Weights of a small mixture-of-experts language model, trained from scratch on English Wikipedia: width 192, 50.5M parameters.
Below are experts of layer 6 (counted from 0) of a mixture-of-experts language model. Rows are named router (the router's row for the expert), gate (a neuron's input weights, with its number), up (a neuron's input weights, with its number), down (a neuron's output weights, with its number) and show model dimensions 128-191. Each number is 500 + 25 x the weight over its row's rms, rounded and kept within 0 to 999. Numbers have three digits each.
Before each expert's rows: "gets" lists some tokens that make up at least twice as much of what it gets as of all text. This comes from a sample of Wikipedia text that the model never trained on. Tokens count by the router's weight.

# expert 51
gets: " ", ": ", " in ", ", ", " | ", "| "
router:540470466459524533508502496532540550508503464489502471515524520493501471494458535539565503527465475510499483532502492466511522527515455449525456477455521511493457495460499515497504490500487503
gate0:515511477509497489543476493427503493520516528527512508457494482465463517545546513480504474449476519500496513541488538475517508480488487529497473473512544502507488464508532461499496481502511518
up0:511503505504542514532487486462508490514526488489484463484500516473446443480477491492515528501523532498473482522507462473507506523478510521511496492507522522518513487511518506471491468494525495
down0:466497441524518487486530458497464463462491451508530491481477519457453482529517483473522514499480495505505477524509491504504505505553521526484525512494482505475503502504460450523481508534547536
gate1:495516513511485513555513473547490511530445540505470440451511490554513495512528488510504477550518519491507473428483452535440459515493500493517511478503517510465515500483504515494516516501510484
up1:508494497479511502497482483483478480529429497457511523529471484474481508496512477562472468512487512501545507506542526562466497489522478480507508498513508510486526493498509505485505507489466459
down1:510505523559465485468533528455497453496525478512474524492514507542516514545486504477493492451520506477508528508540532495469522505467471506513484515553486465479490519482498524496479484523472518
gate2:511482488540484495526519507496522508508521515457513538511455527481511457495516501453488486487504461499500514463487556532466492501480515473472473490476514520507521474479496516539470543501541515
up2:525476446502499487528515486513506527490539513492532528486449529543529455483490494471521497493489454518505468492476508525471451480505507488463506479476507502494547470473529529515507538516532488
down2:487462513525519516514514469486447522475515513484450484522430480494483506514521497496517496523507463461532456519505511527490494506548503499489496490463498508539489526470495513554509500512472495
gate3:466499520505508512526508510526491468485569500460549522519538491508501490470475484479521516520449502526501493505504441508421510501509493512454494574522519472504479505494492523526492507501487529
up3:493492544496521509541487511547533482513566501478532507530543500529555495500492485528528509528473496525478462443498462495441529490493490519514474503491537480483458529490462517533496531498494504
down3:505492520484494476486523550527529463489510494508500498480517509480524502465489513475528482526511507480439473455478502528464535520534510463464470523515496489484512520493492500508528526458491476
gate4:529492488505517502466520492453496521489479505442530510484512507479511512527486485470505512522469483468505525462501527478478484481515516467489533506435512573492475484514486507471527519479487495
up4:449494477480507483480526522467463492501460517462484502553575553456475509488502489489500507545477548495502525494490509495518521464557489502509532493497521497520450470545455506464506512486524479
down4:512529539494504505480472492512499534538537524484464477496506537488513503500484527495474508517502486488503476524479499514521464504459496487504524483516542474511489521535466462499485538502463495

# expert 82
gets: "/", ",", " (", " \"", "-", "–"
router:529504494504528483490469461542573508495516524487528477468457502518510506505468472498552543474510513503510508487508528500540531529502509442488529534502509478533516483492522483531479460485480506
gate0:522499523558498449529489490439450501488467514497503485509496500472473541528473484494500490500516486486501515523496485515566486533529522549516497494479490492507483471513519489506560482498551496
up0:598477535544499485496496477504458470500490469479504487519466533502483505496527517491495489496495480484498484509495508513540510512566516511523511525484517523485475506482495540484542520474534471
down0:524503526502519459500490503513502524507542512459490493475519509526524503521522506438540498486494477491515501507482533498522475534486496513509496515470480502503520501509493516486530472506468539
gate1:492495490503531527509481469505502520488518515504509537504503549508510506554538503512510511488498502535461460490461468446531520532484492429462505479524489470511521510489473480476476489517491520
up1:499506518489475570545505512461540513565575501504475512480522477515494487535474493511481500494511544492537475514450507458469514470446516520507508461545531474458498555490494473506485513517467498
down1:501524499498495490519511533532507521488473507494457535490517528500502485480483456499485516479515494487505497492543478478524489497488511487488467526496476513485483532502523504472541557515500548
gate2:485544523476471541495498476491526488490510506507524484438553473497495515456488491502523506520520474501501469508473529483480499517507533553553486462491483490472495531516551472509511479493476480
up2:508525490509491498470525473477511487472500525529499509478509487539536531469494464510488500495492504494515481510470499454489489504499479533538454442466510467497537468517516487473556535504493497
down2:522500522493504474478479458472477530519475495473471536497498500490503457496539489559482501523516518495541485498478495504480513508511504527485456511483490481499529510484475485461490491510487484
gate3:509484498512512479538517505471507499505526466513476518511521498523506489498493469450530548525479492509511497539483534462585528477447506514556513494484523500519470475483509488499465576497504554
up3:524471498470506473533516533439473518498547514499454532482508525496543466489509479500485515493498466481506496480495530512515528487452493487481493449502541470519466469479497540486477559502533529
down3:536481531517499496484510506505471488485520545487519500522494509526501526513479496489515457508513468517552516499469511517507521493486512498503510479482490494505493497478510521506499498478515517
gate4:503516489477531532538542483504505512502483512523492501504517504460502469526489459481534503498466508482491519496522525434537497507502496467518504539471494496483486496502472457507494478502506504
up4:468528484485515522516524473522495487508495510525515518474515492461538516483480475460525517483453521482493539540511567481486497476491484497513501518498488457515509491509486484503495533518500492
down4:524501527498496480524486468468471506463471521479517521451492501522504504504483494508500515507478501501507470509555499488507463483455514492470473521447490449465489476511469462505489458490473478

# expert 23
gets: "per", "re", "t", "ot", " re", " dis"
router:497536534489466520483503499510420519513530525532516518504489486518512482446450501468498520495475503474490530485450535458487499470499515478512552467546497458528490508507513539497464466492497501
gate0:449513504486480459497506502502470492465489498524541543523520515502537514491472438526497518520497520499470464468524492475489527486449503521494478498507507483491490525474514492506496514527501511
up0:473506495468474452562511507502504505486512447516535514524498503511526505526477455491488512540492542507464481504519476483496528492485510543473464488493521476535479524519496472508489522510530513
down0:503473523533497472440498519495526516497488485527481533527511479513508516459529478497493465489505504506486510481484511457453489493489496526452531479496508501530501520498478478489479530495455501
gate1:456503477518530520518464533532492517525541534518472505511508448501523513502452499497556548539476492491511486484483526476513509491520517497476530483481500498439490458499499490537490472503510488
up1:476478493523566513556468516470499497527513522533459517490523465481507489499466524492568530516514517492526493518486496481482489510500525499493487505523493514484463471452486511533522509487518525
down1:481525513513491499533491474525543467538530489466492492478501538522503518500499573535493516459497466478526496484495495489516520491502564512521472481512517508461480513488504478499498480463536495
gate2:512508517486491527461461527464481492485506521471503487530502507493515488523517491526515530499485506540515447523499562550488486479469518526529554487494547500496513581515495478481512504527528531
up2:457520560510509558440508518476518548503542507505531502542494527491499498471509513473521479531494481509541476504547484479508508492487510498513513503479511489497527501487500461517499449528498495
down2:476492545490514495523506485518472500459474532534532478497523500511476513460506477483510488487495538520492501491504507496486497477418468534490516505459551512493510526515499448506501506482517503
gate3:488494478532513539489517481468485482527525486481480533518525475518481496497516445475479514482501502513496498482506534518485508478498499515503543504515518562488448515511499530486473494522507488
up3:500512547463488523453465507475487498494524494521500524497489494506515503497488442504485526473497506517457490468498536481499501480513520523485506510508527528481491525492477525485492483532526480
down3:507480532480433496472515506477525472540519494460468534525491458504509510508502486511483508521507478475460531448503501529498483481468497505505482506471516490513465549477497480461500479505525511
gate4:472512484522550495490483481505506488502521548488550511453528466473449508493485509464459514512505503512528534464515514505496489500483484504503522568513496483504455550566482474488515552535539483
up4:450507508551536489508484480521491493492529555495524493480519506472472461496486517447473500515499483502506552456486505493485481535509512501502520557508475504507460517572494488501526499545505462
down4:436494535495499492500522515502529450528498516460524512542457515513482464480489475496529471500514480491506523528474519468517454464465495526520498493529513472530464503496509497515503500498496521

# expert 69
gets: " of", " of the", "'s", " for", " of ", " from"
router:497473476489492508479539508532486464513523516525553533506475505506470548501500535516509522522502482502537467502496496480485494519474479468517520493447565532508507505536466517479490539502531447
gate0:477514506486444476481475533531488519485510503522466533492516492452499514461509495517460488489507484486505493480495449447485494481480560523476522483488486480486490510514480527503529497525464463
up0:465522455495466452478499494549475497485488535515495530488505530454557543477500500525504487504503488496487461472470490530507469468492518558481480480479511506512525511558458499510481503523467501
down0:474498529502505532475498446517480528545528502516537468494530543504480483561520546483487527467505501470505442497506535517519545509477517471524465521449503491517524475499507520508504457503485504
gate1:527490553504497521569518508497502504515483521464467497470478520537512501505544489483449493496486516517488505486526489547497509518500495494491479467458432476467512559533570516485496529495485469
up1:528471552543517498487473492480505490458485519463523460466489498507556516479510504531474520495499491488504500492490474490473492527533501522484499528480454503508495474515556512489508481472501500
down1:512512506538527550473544525494503465502506506518473510515520467524503512485476484491488487501465524506547517541517477483516480515499505476490480484548486461494517516478467473517541470516475552
gate2:535481533497534515493514499472478499478533503496496549504497440514531527461523521528486545467484500458512526492502450487480465510509492495449511475484532497459505484471497538489487519494470512
up2:524498509510519507537516478474478509467512503517493506482484458518523530508538528493501542495491483449474527501510500493490480508482526488475480457545550498485513498483479529500550515490481509
down2:519460504535522506505496536461512479468467528540516511521517480501474523546519574480477511505455475497480471489503531489475496513473504454502499471481526511480475488511496481494502463492546460
gate3:525463439476463487502451495513499507521529518489493517545482510479503462520503489495520483543525479502495480523513498507511518466478475531466512476515570464529497502498473564518463480515518497
up3:525510465518516457504485562496495489478530498506528541504507486449555483522515480462469496493510489476509509510490455501497482471492507509549503512516485477506488489469497524462504499524467520
down3:497480537537509479481465492478503512502524464513532502476447488530515460485498464529515512533510504460529468523508525542475504464510494513465464550531487459498511447481451483499532491474538525
gate4:467526544511521509487530510497485530519497493506489507506492483484557496524481502479485485505531542484508442492530482539501466502487513484524538522503438476474503534500490491530497518506502516
up4:542450461494501501476510460486482532531512527497507546510470488496483494472496499508531518482526516497512474462521479515480492472503507485497551493507493459481493544520496475544458488478560511
down4:529466520500446483481461487521495506484530513487504499473489545484487546532516505506481479542518472563471514498484536483481530517496524503513481495526495473488516445498505517542473512480556471

# expert 127
gets: "8", "7", "6", "3", "4", "5"
router:499534494503478516526549519483503508491466500493537501438486508513517511459466525502496484457527532505514487507447511519475500511475499475515539508480497473459478491496529498494514524485526504
gate0:523474524513534488521492521454460545520517477435483521487485527476493478467491506431462473514500489509501471428511493488533537492531507501482521559507519517531495526491510501527538519502495505
up0:521427536482514490527465513490473516538506477468565496479481557485505512479455496526480479533493480489483513498499519531530496492540497513505543537537522531532485488526533493515487527498497466
down0:505508497494507499501494549481520451518515485486485512496489504458483516469477504498484494506487531502488460456509489475520501514502464458487487494496492501519524496511539472521541484550480480
gate1:498480515517487514549476515479477481505500509525466505518510490463531454484508431546484431525489430494522499465515520487471495530544475536475497494461561550487490502503503495487517491495473472
up1:506501558493462513499447498512542499490535519524527513485508504491474494490435486488513518506466481532500481521516475450504510508523498518507493470465506584444480481547462493538479488471466521
down1:469461527510488526491439502542525524507541528493482493493502482511469479508446470509510539493463492527502477483548511495471535509522475551478452521515463436499491479499437482479469455467527514
gate2:509497507519501525511488514425500509508524539477502523494505504498496495483511515529509468499485506497501575487502501519544487510480487590517513527497568472497486467512511467451529512507476489
up2:489500505489495553481500514459490514518507542489484492512498539486479524488479517543498461506495492540488549486486521509552481498495488586506533488468533500497481502512506472438526514488479504
down2:544500512530469492460487481528513494489502475508473520519497500500509470439516474511516512504498507549480492489518490457508499546502495526527503512537498518497504470546472489429528490505551513
gate3:489487498536508472484494463521481495494506520510506546499485489496474498499493466471459536542498504555560536501521439535502486498488518495488519543513513539474487515477490516513487498489489521
up3:502556504553530544531482499530480492503500520516525553491503486507472495529506482472494530534497505534535514469501437511505501501481506487500496494525536532470475508502512505507512519498464516
down3:494523482497487524495508487483544499521468469595507525528535490539500489480505517512525516493486533513501507469482476506515451511497505517470487483485485492475460491462493493488511488548510513
gate4:516504527489458524498505526505464507541484493528492500470496507491463455457535500527521512526480481515533507496536562492486459525513509472477484502486449561493507549491479518522482463513513551
up4:536538533479488504449478524459483506512492445497504512451482491501533483478578539454522513515476500502492457466498503513508492552522527465529468480477518541498500485553478499505495507511506524
down4:507506507458507512469499495499531509485525472525503462478465520502500446547509483499488491493499539490538466458527478527461526483512477483481481516525480505526493458480527501553520474453525486

# expert 47
gets: "ed", "ated", "ted", " was born", " built", "ing"
router:520520529538464503477486538482461556499470497458475503500513509546520485538560540504512529456494501503533518547462493458499517474506522488483419535501525518490474467521542497495481478490485515
gate0:480504523483491482510524478515521475491481493530507484477515475551493506475494487552469525498512493550492558503517533506476523475485515526533502484490463523494474483523524507447512546503495531
up0:487477481473481493488529456515507525522490478486535468463496497524468501521497505481475505515496488504499464522494504476460559523578515565507481543559450485529540507495487496490473477512538525
down0:467466468502498485490506516562542517518521475494476500509455481515537475505523472502482535472519501505502522539493492502549474509480533554512538497472512537502520526516536511521495504525506533
gate1:478499542524473488515529503469538509538556522440497548495528495489528491500483486496517480515492481475528481480510475496542543478466512468492494500504518470505497519491518491495488509498483509
up1:482499526501475489514472470480496532537541515463483528502474506474537492515508499489472524508498457496504532482532489507567516478453500455494500476521527504519515524502501487496434499516483487
down1:497531509480496474486470489524489485501473529503531480465533551530454540509503491506523511481481522546504480485517559486509504462552518535466482506505520509490471464514418507495481441495483542
gate2:459494518505503467521479492541536502498511511498584517523504463535524485502496491496489469491475538506480458489522474490503525562527524445511502526493515440495489506517504461494551517506465474
up2:488501503503506456489515509548516523497508506504538480480535465499522515479487507485515473510497556499483492498490477477477508536509514461510480527503477503495465510477564452499544494499478457
down2:538506440483474523484488486509522475510496474489471498504507520495454563502496512509507498472483530507540497490527490475499514515507497469519537512477490461475501506516519504494504526530532461
gate3:473515549495517509470518504525497492507515504483539470522453485509511461513478523494554483477505500522501526527486493495487464489514502474549486536460468477493469474503496517522492513494468476
up3:500506539503516501495514512487490496517517534511517489535494471468534451525464534483523471511519518515495481511497502480450548487504529507544495489465516514495469455516488496495501492513468543
down3:499508508476501481453548503496503496497507525538495434518452499485490516477530516474533496499452504489445485531505483429501520471570475520466522505481535515495507501498501522530546482553468487
gate4:562514456528507528501514505491522508517524469498495469509470485513490474511537510481505490494510475505503484529499488477566557526484512534467476447493528507510498542498468518508514501526518411
up4:522540510503488523487532520450505523532516493465496476504506521515473485493515500462521539514485451503503467512486495475532501483501490473455512456462486501486496566502490515483523496544529505
down4:553516523533488493477462518491531501571503453520562481516472488511483510530510550493491474512497488498515483502472500503473494489479518468493482525463498477513518505556486478509536441498505484

# expert 35
gets: "as", "ro", "ra", "op", "ot", "2"
router:514494541533498529510488491483461486498456544485456510486507501500483513440470476552538478497516482500518514494502536484491476513511514527506474456542472492489497462527473535517475493495487503
gate0:490508513444495510524551440517495471539496483487473500507510505484551500545515511510500512475490489490475487520511519520516517531497492502498507477545506500537524502476515511459517505487531509
up0:511516518457514471510544467529496489521471490540473509503497493468542475522513500547504501479508476495518474518485531518515517469526445487499494476513495546542516484483494487498524527514537518
down0:499557480519474477509480521480497453537538512488535497495523492491532486508443479497470487508502498490516511486504518467510504521500492485485516483477536517496498505510531447442516501515516504
gate1:534524520526479541502557494481523542469494517480508482521502491468521476503487491511521440488479510516460486503463545551532497517506517539479497477564495480516512501482494524534464484523497499
up1:505509537509455542522527482483514520466505482472473469523495470489481500467495507479515492504482493515473487494500505540533498489484549520510516466546500465523526537461494537497470472512512501
down1:486501491535533523502503462494519480551468473445482477459528505454476513466502561492451478545470493470525496527483519539539500461484541541491512520542527499457519514494522496507497496523520493
gate2:453503504484521507508542523516514482500497532483500508533456540502505492474510469551510518497512521495546448505495506529456468466493465521478498498478480524479473514488499457511528457559525481
up2:445502495479538508514525508473474458516513514487491495490479511516521504486493487504512532474502509471513451518493508519455488458510459511525437523491478535492544511485522457518499460528517491
down2:477479501571468444488478489490548483541496512488495516477489503546543532503494440519501507465495477477503489526496462522457482471522505477478515493496523486510511513467531472523557475511468494
gate3:490491498508515475486520512465490512526505533525488489485518547491496525454508476487491458500472486538491518535499520479507534503513478501493492520446519520502506507477473513544501509520511519
up3:520469517500527463487516513501483536486469531522493493480492543559510526465504499505489458516460492492470514482523524472500520490481478535493510524467518505530503466449495505516492494574483517
down3:492507478512501489490462493552551484504579505498496525481504523496511477457517504510486497505481516487494485507544506444524514500472506494478479520475517434481504500500495538524465476511488516
gate4:463510517518529526471447448488501532508498467452539511555508501448490508521488512474477517466513485493517536495511458472522534492508499528515504485501495532477493503418517514499513517496459500
up4:433458484534495499499508453460492513526488503431557511523518499472474488491507498474499503494513485518515526509455477448491504501490500507542500459476476517489480519436530505507551498514449494
down4:485494503457501510467541460486467499476443504495501443520497482507541483529498456472492548531501510510546522505525519516525500488512489512541519542546458476514505517513534500505516532507515503

# expert 34
gets: ",", "1", " (", ":", " |  | ", " ent"
router:524500508495540457483513532487546528467517508504491499484515537534507528508480527485517532514500499460508517498464532517545552541498476445492487501501491471520487456488522473460559513500499502
gate0:522511478428483501555511503490484490522474526525538474513507505501534511486496489516489500542528514520520496544505494559524482501500575471495466518501517484483476500541518488484530518493485487
up0:519489487497503467546501504505474466534499511494483506505495519500519491512519488507500493575515482524481471505506487504500490482516491436489450495517510528537493503550526516456520446505480483
down0:462511468489525465501537512483498510510512455501498519498524460473516512465471495517537563487489510576490509510534527549513461517485535484434477511530457501507473491535488526508508480516519484
gate1:455479504533499470534507511480505497517502534510476526504533474507536483492472485513527513505506463526489512490500505567501499468476540470509489493537492548482505489470504477498512462507502521
up1:494465548509473488527442491428506530544502518546501486490542505502511448544503522521515494515483466487486511504502518500494496510474559453541488465514476559452531481488481479460554534503513480
down1:474459488486440533517482492490512511484491507507497491479459489535463518528497512465479478483507494523479457492508498457533513522503495507482505483456461531549495529493552535504541492469496500
gate2:502509470521493467519509504478485579473546541456520505484483494483452503507518497520520483497477517509478536510506440505501458501489515463463500497513547554446454489500509512492526487503454501
up2:506499445523501467535509528519483566470551552450502500501475479473449476513491514513566490526472524495472507478496497502495486480493467459457518477542545567442460520422525502454524485489481516
down2:488463530490490559501482474516504506508522505502506496525525543499502539503543518508494512520503447449502460569517482513486459492522543477515532509521489495510491514503500489504465508508479515
gate3:497518548482523471523504510461489506489486520520531511504501515492505498485507510596411492529509541497495478477496512478563512513467484523499475500505488483492482506542497489498502493539511473
up3:493505511463523498545493492486514516443458519510507509535473515491514494530525472541443496527490494489506447517488539505539503458461512512524492480513468520461460473487505512482518511494538519
down3:478532507527505521495497455512471530451454483549541561570481534510480491522502497478518496508488512496511496510511510486511500478534451456531506518487487516444514518548507499547447528465515514
gate4:485529514489527508466507526511505488484553540449504483533489456503492516455546541513467474536488497490528525527535480549529517505490501473463547480494490506515478439504484489523549526517478500
up4:488549508513506500473516512493511447505538507482503490498492469512478528448548536505461486517491484495548530527536488529511493539510526478476501484508493477484502459504472526490560520524485470
down4:506505528511497505504503494508522483495508495488502512449493498528491534528498540524523541571518497516492518515503489526468489523496521507513498475508479463467470529473485493523448516501491477

# expert 58
gets: " |", " has", " had", " have", " was", " were"
router:519471510525528468469523467512461476481430525459498508527537502513483510511491513471475550466498518499464475460534488521519510494474561468535457488494526471471557531503526488496536502543486506
gate0:485494510504487499506493502545498535551519481448487471535494489463507466488489500488511498487522512498524481494521515466525477477492471502514477523537475527500505501504467472503512500491512519
up0:474495462553497487548526501524471538461502484461508471554510501454496488508511479483510519517473519527500503492506484508527464519496481492523484529538508536495490485489495466523497503520513499
down0:524520482528527534484533491492539492477520508513481503499552485521489469485550513500495492484508473483533520529490521502508459511475449500476498466482490512492504528480497513493520487507513505
gate1:482504535497496496499552532534500496496461502497493519488500496446514532510577509515474500470521480479523495491526465465512485489521487546501506504496518517478494510488447493495516503500487544
up1:500452543513511474504531492493503490489490500506491515503473494437515491490524515497511505488527513488525516482537443499523439500507484518517480501501553470495505493478465502494532473480482449
down1:488499515504498469442494482521504545478508519523517542523490436493488548474456517471523519462497486508525542490504504497531463505511461525521486480472532507485529507515487479525523518481504496
gate2:504488488490515517522445542506491521523478486509485506504519470550504476540518502529493521508448543518504491483507470520483498491555521514480470473526558468558493492537524491480522469488506444
up2:471504484470509495475453535494509495512441524513451501492499487534491472493477507500490562520447556513468498450516454517549514505546506512482502447523515481514499496505520478474551516495551471
down2:469486474478449493499498506513511489474555463504475482506546454470501474496497486514455495493499499496480535518492496518503505505493492530510487537527487476544534492498493451491511506466492522
gate3:518512519494481525533511509534503519543483492471489454522475440474490485526484515526504488524514506490507513519542478527461485494457480472513496506512518472485514489493476449519511510529480469
up3:481510511482437523497501488496528525553490499524504414490513446488506547552500511544494488514490496515558527512548475473481466493475490464537488519503510487497487489510455442481503503491486506
down3:499463511536471538486492472505518471473513528512508497545476526471465470516529546460515546537530498491464530516471468492514517449489540488503503490515540470458540469475502481503516445514510486
gate4:519494487541526519513523488494531513466529496469540504514507460540473473564505519569543503578479512484499525512478515503506518537494511500543501465518519511471473528495452496506508497521508491
up4:529497438474460486549534473498518544490530540481537525516502503524459499524536503545500467529501525492531507490519489456528496537462478503486487475524487487509473501454469500473475508496482496
down4:521434472530497515485538516475488505516482493501531513482487495472473527480516534474478509500487507493499520500494480551525515478498522518524445487551485509528472509487500514486470478524514509

# expert 21
gets: ", ", " ", " | ", "–", " (", " December "
router:501476523459535547489485492526510515538495493463468532458503523468539483486487516514499483516532491494512455488500529507505495521513523486531513496458490514508520498458486514437499501504466494
gate0:508536497544525543483494512516467474472530523521526530509513538512486452522494472495533468491516517466492475468483555465457510497495496491506492464524523533555443511516487505486500531489510556
up0:458546496551513521494491496511423487511492493533511538502498505500499441549496469484546515470527513510503485455488484501472516518507488509510502477550492564554466492489490447475519505487503508
down0:546482517499499521499511517515509495463472471509496512490523528442458495502529513504493475463464479487464530499463540503459515503514518509516476502497503471484501501518472521485474526503499506
gate1:512508464510475454513484515493485469509513545519504518492495475514527481502467514509498504477522531479508524469506497480506487528470491496487552509490492485477524503542500492474525509526490479
up1:491489513491475495534467492476487463513473524511509519482489501484509456494480495495450480507503576491500490512496505500525472526470503497498523493497524501492519533490504463501553517533494472
down1:472460476515506484492458494506531461507525462478529468525479495503474489523503526521483531520487487458532497479492502533437480514500497481441528527511567553493506480506510532504470513496476515
gate2:443509568482497494513533520487449502535460503484499514462507487496475497482531487437459481500492475496490497429519464528559486519484504474499521498491510499515517489525461494499511525506468511
up2:449512541467482503446525476463501474493471491472523511543489509542476482509536495462475484453491516486488466471522510478553545524530469493463529463482533476547510491487458536511501460485491477
down2:519521489488489495486485520532518460497476507505530495501589498513529445426511505486484510481497529498527503467496486524543532528515495513529492490449472527525489538475516513510534540521504484
gate3:496520470500502508508529514495499482547540545554511483542485529499537491503490466495515501497500434496529500487524508499486544477471506498458497523508495488515499487480491498508483470503481509
up3:460523512451463520516532534570481448499458497517513472488534571495536494499490466499498491496495521498486456445485479529471520527478512471447506483504508488496519502511468500519475481480494482
down3:486507501503515486494472514541498467481474496536497523493505525501532494516477532498499491494485495526530494443487482495529518539468456493523528532497530480486501535472488531520493507467483448
gate4:515548488480492488541546464522488511507491510466572449485494500521494515526514512483493444551465504490531469515499521480480458536499509468464496501543521495491523492488464515509502533515460522
up4:523557517472502497529480504504484500496528520453502467449503538523528515477531510487478486545485479489512457474527448504460444538501501496468471497539532508556522492513488517508479536497508493
down4:507529537470504508521452535516513480517519510517510457478543523495439465492469517473536490476516475477500473514497518513466502499486509468511482514507490504519501536535468522518476523487501573

# expert 22
gets: "\n", "| ", "|", "-", " | Succeeded by", "| Preceded by"
router:519537493489537460500517505480515498504510477523480474523509481520534473472457537492558501496452525484486518472525474562494479479493482502494444508461466548504523500514486481480497486486518518
gate0:484499512515519521529475524515514518491532507470494477541503472497501447462477498537533491520493528532509503504468500464521506463471500516473508464565514525498488526507488499517505542523470517
up0:482505498508536522499522498508520554480502509460497435561477437478502449467481495523508507507511528538472503518470480487558484487485482501477499495579540516509469520502483493502515503487500507
down0:496524541502511525498488511463502474499525472509511501495510478449501521497515519538500499503529494528570470511495524458496503496463471540539504515508530518477489488518496518476524515448471441
gate1:476461509514487510440542525487505449464512487501431445486484440479561479549542512423503514537515505494488552513503518505518482491520519508505487515536490521498476517518493481493547483479449478
up1:473484506478533524505489550447490491475500478527480474530523447475531480554482511454531455509467517520515565521519502500479483519508486511489443520540472511521467460487494482473488487499512495
down1:505478511509497475514526516475493477527483512505481526483517457520469489498516475502530446506475532505523461450481477433502454507437507527499481466493492481514519446532465522493480451515518477
gate2:517473529493492506553515494511521479491498494510506502511518491534538522534522505562456462534518491516542480462493480480500512489472494510501491494523480514565465467511463537506481520504503508
up2:525514495474482491492502507508502441486497502533526521537517501537517487530455510530455481522492523513521485471474490477475512541497498510541509495522507509516499475489484496507482508486563483
down2:511495479478501461500456510510503562528523514460502494478520499459508520525487509471546515505516481508512455518506477457502546500521476486452471465484467506492492497537499545486523500491494515
gate3:499534512519443564467528486485507489462509506512536466479493504493497499483486476522540541500504553506477496480507483503518479534572508497501485466495484513519505507503483510497502551504511553
up3:496519524508449521479504480523500500457505497510528478496509489521524532471470494512544514505491541513472492518523495503512465545594501516525495471474508518518511504510489499507463518486517536
down3:514536514482494513467510497485498471510564531503561514541470477515528488505450499477496502494518503450506518505520505486473508464469458511544522544521535544490531500515550517536448489502516506
gate4:517490507501512518508557489474499469490474504494471455519496538494464510469482519506506464534494486494492510461502493467501441515520487491532501515500507500491483509517500489495517496534520532
up4:501527522479503497511567461466509509519499515473532462520478467506522457436463509475475477498532524483526480495517501518477460485529504501488484543505481483504483565494509492455523503566510524
down4:509469500478501560479472485487439521495453545510496538492495521453479502480528490543480536523495435496530520496498491462512516493524560464479510470535494479455522485478461487524516529542474504

# expert 87
gets: ",", "),", " (", ", the", "s,", ", a"
router:540525512532547538493496462487506465519533489494532528487477514463444501473509512491524534483513502494563523519478535516501524522490512468490515517499526466520488476486525489496520544494471489
gate0:526522523504509477539506557534488482451491525490540494458499456514500500447486482506497519499531499496470491523484534464514467486509507546471500487534537462522500538483519530472514516473481495
up0:501528529501489509518490564486498495503478498534541508486512508510484472491509503485511536496528525501473540488551488488475474436508494532478502459494532509497502535496498506490521461478480531
down0:515457500527492486496504502503507532501474501510539458498493506487495526533460498517557476534460482504529479494485513498514519509502518497508532513461517492512573503500483468524484487476562492
gate1:507535520554467494501471466512521479497501504509493515504451487505458539499473512494499514497506502525502530498540488457473498532484517496524502494509571504520483451525487474501521499485474494
up1:465518541463484497501492502542515499487461501502500542495491493518496508488491520477527484514506478518498505455532459477500515495463524517522488484479521494499500473474512520486487512501520461
down1:553508468506519480469500467485541472489491462511499470487485533481522506499501523520502508485500486493511524548519523535497505457477509478498517490499529441546514505505464451494496509532463492
gate2:509498469458488509522494522513489493509488478541497515544508526468502509558554471483467439491498487496529497509487494482566513442508504519505506509489533517538511520485502429558461494519509493
up2:516518451502514500505538517532520499501467500532484488518534487470481533519520467497476446487485495523515500521511502519495519475525504536495475494504517499537511512503530427541469473526539506
down2:520516478497549482462481522475490473509529491516530501513522495484494497504509486546491533498526503507480509485497508513505514486454469560503494502479494494545518472486525493502515532489508544
gate3:505506537474484534514484516474545483490492483534490508461517518523515541540511470527493492518467494494523509508487504500479475506503486515536470505452469505519449465493497465488475495522532529
up3:514490498471456535475467556481514473518515533513535548503499508503452527492514490518472487536486486502535511501489462477507495488547498498522461488504504509500473521495513496492468463495508508
down3:514489482514529503516455546555467487500547532460534481525502468478495522487515479484550500519512491492487499508518462464548473524505461489497498495536495506493455509528490499516503504470502493
gate4:532504486499465447487498474488509512531516482526502507510491488499463536500502489524506516512504491472513472500447462489534496497521499537528527519543503505471505518489542529501480466497519509
up4:492515518466491417491520511498508496518487474484489502505480493455446486504501508501505520502534485465492482505472472500499494510536498525486510553549498504465501492501534562503484470493494551
down4:484507461465507496510529503487532507519505489495526469506490484532470477494533567477458477493541491536492500488505491504503497568513526482517495502502523459465467486503524552512533516483514465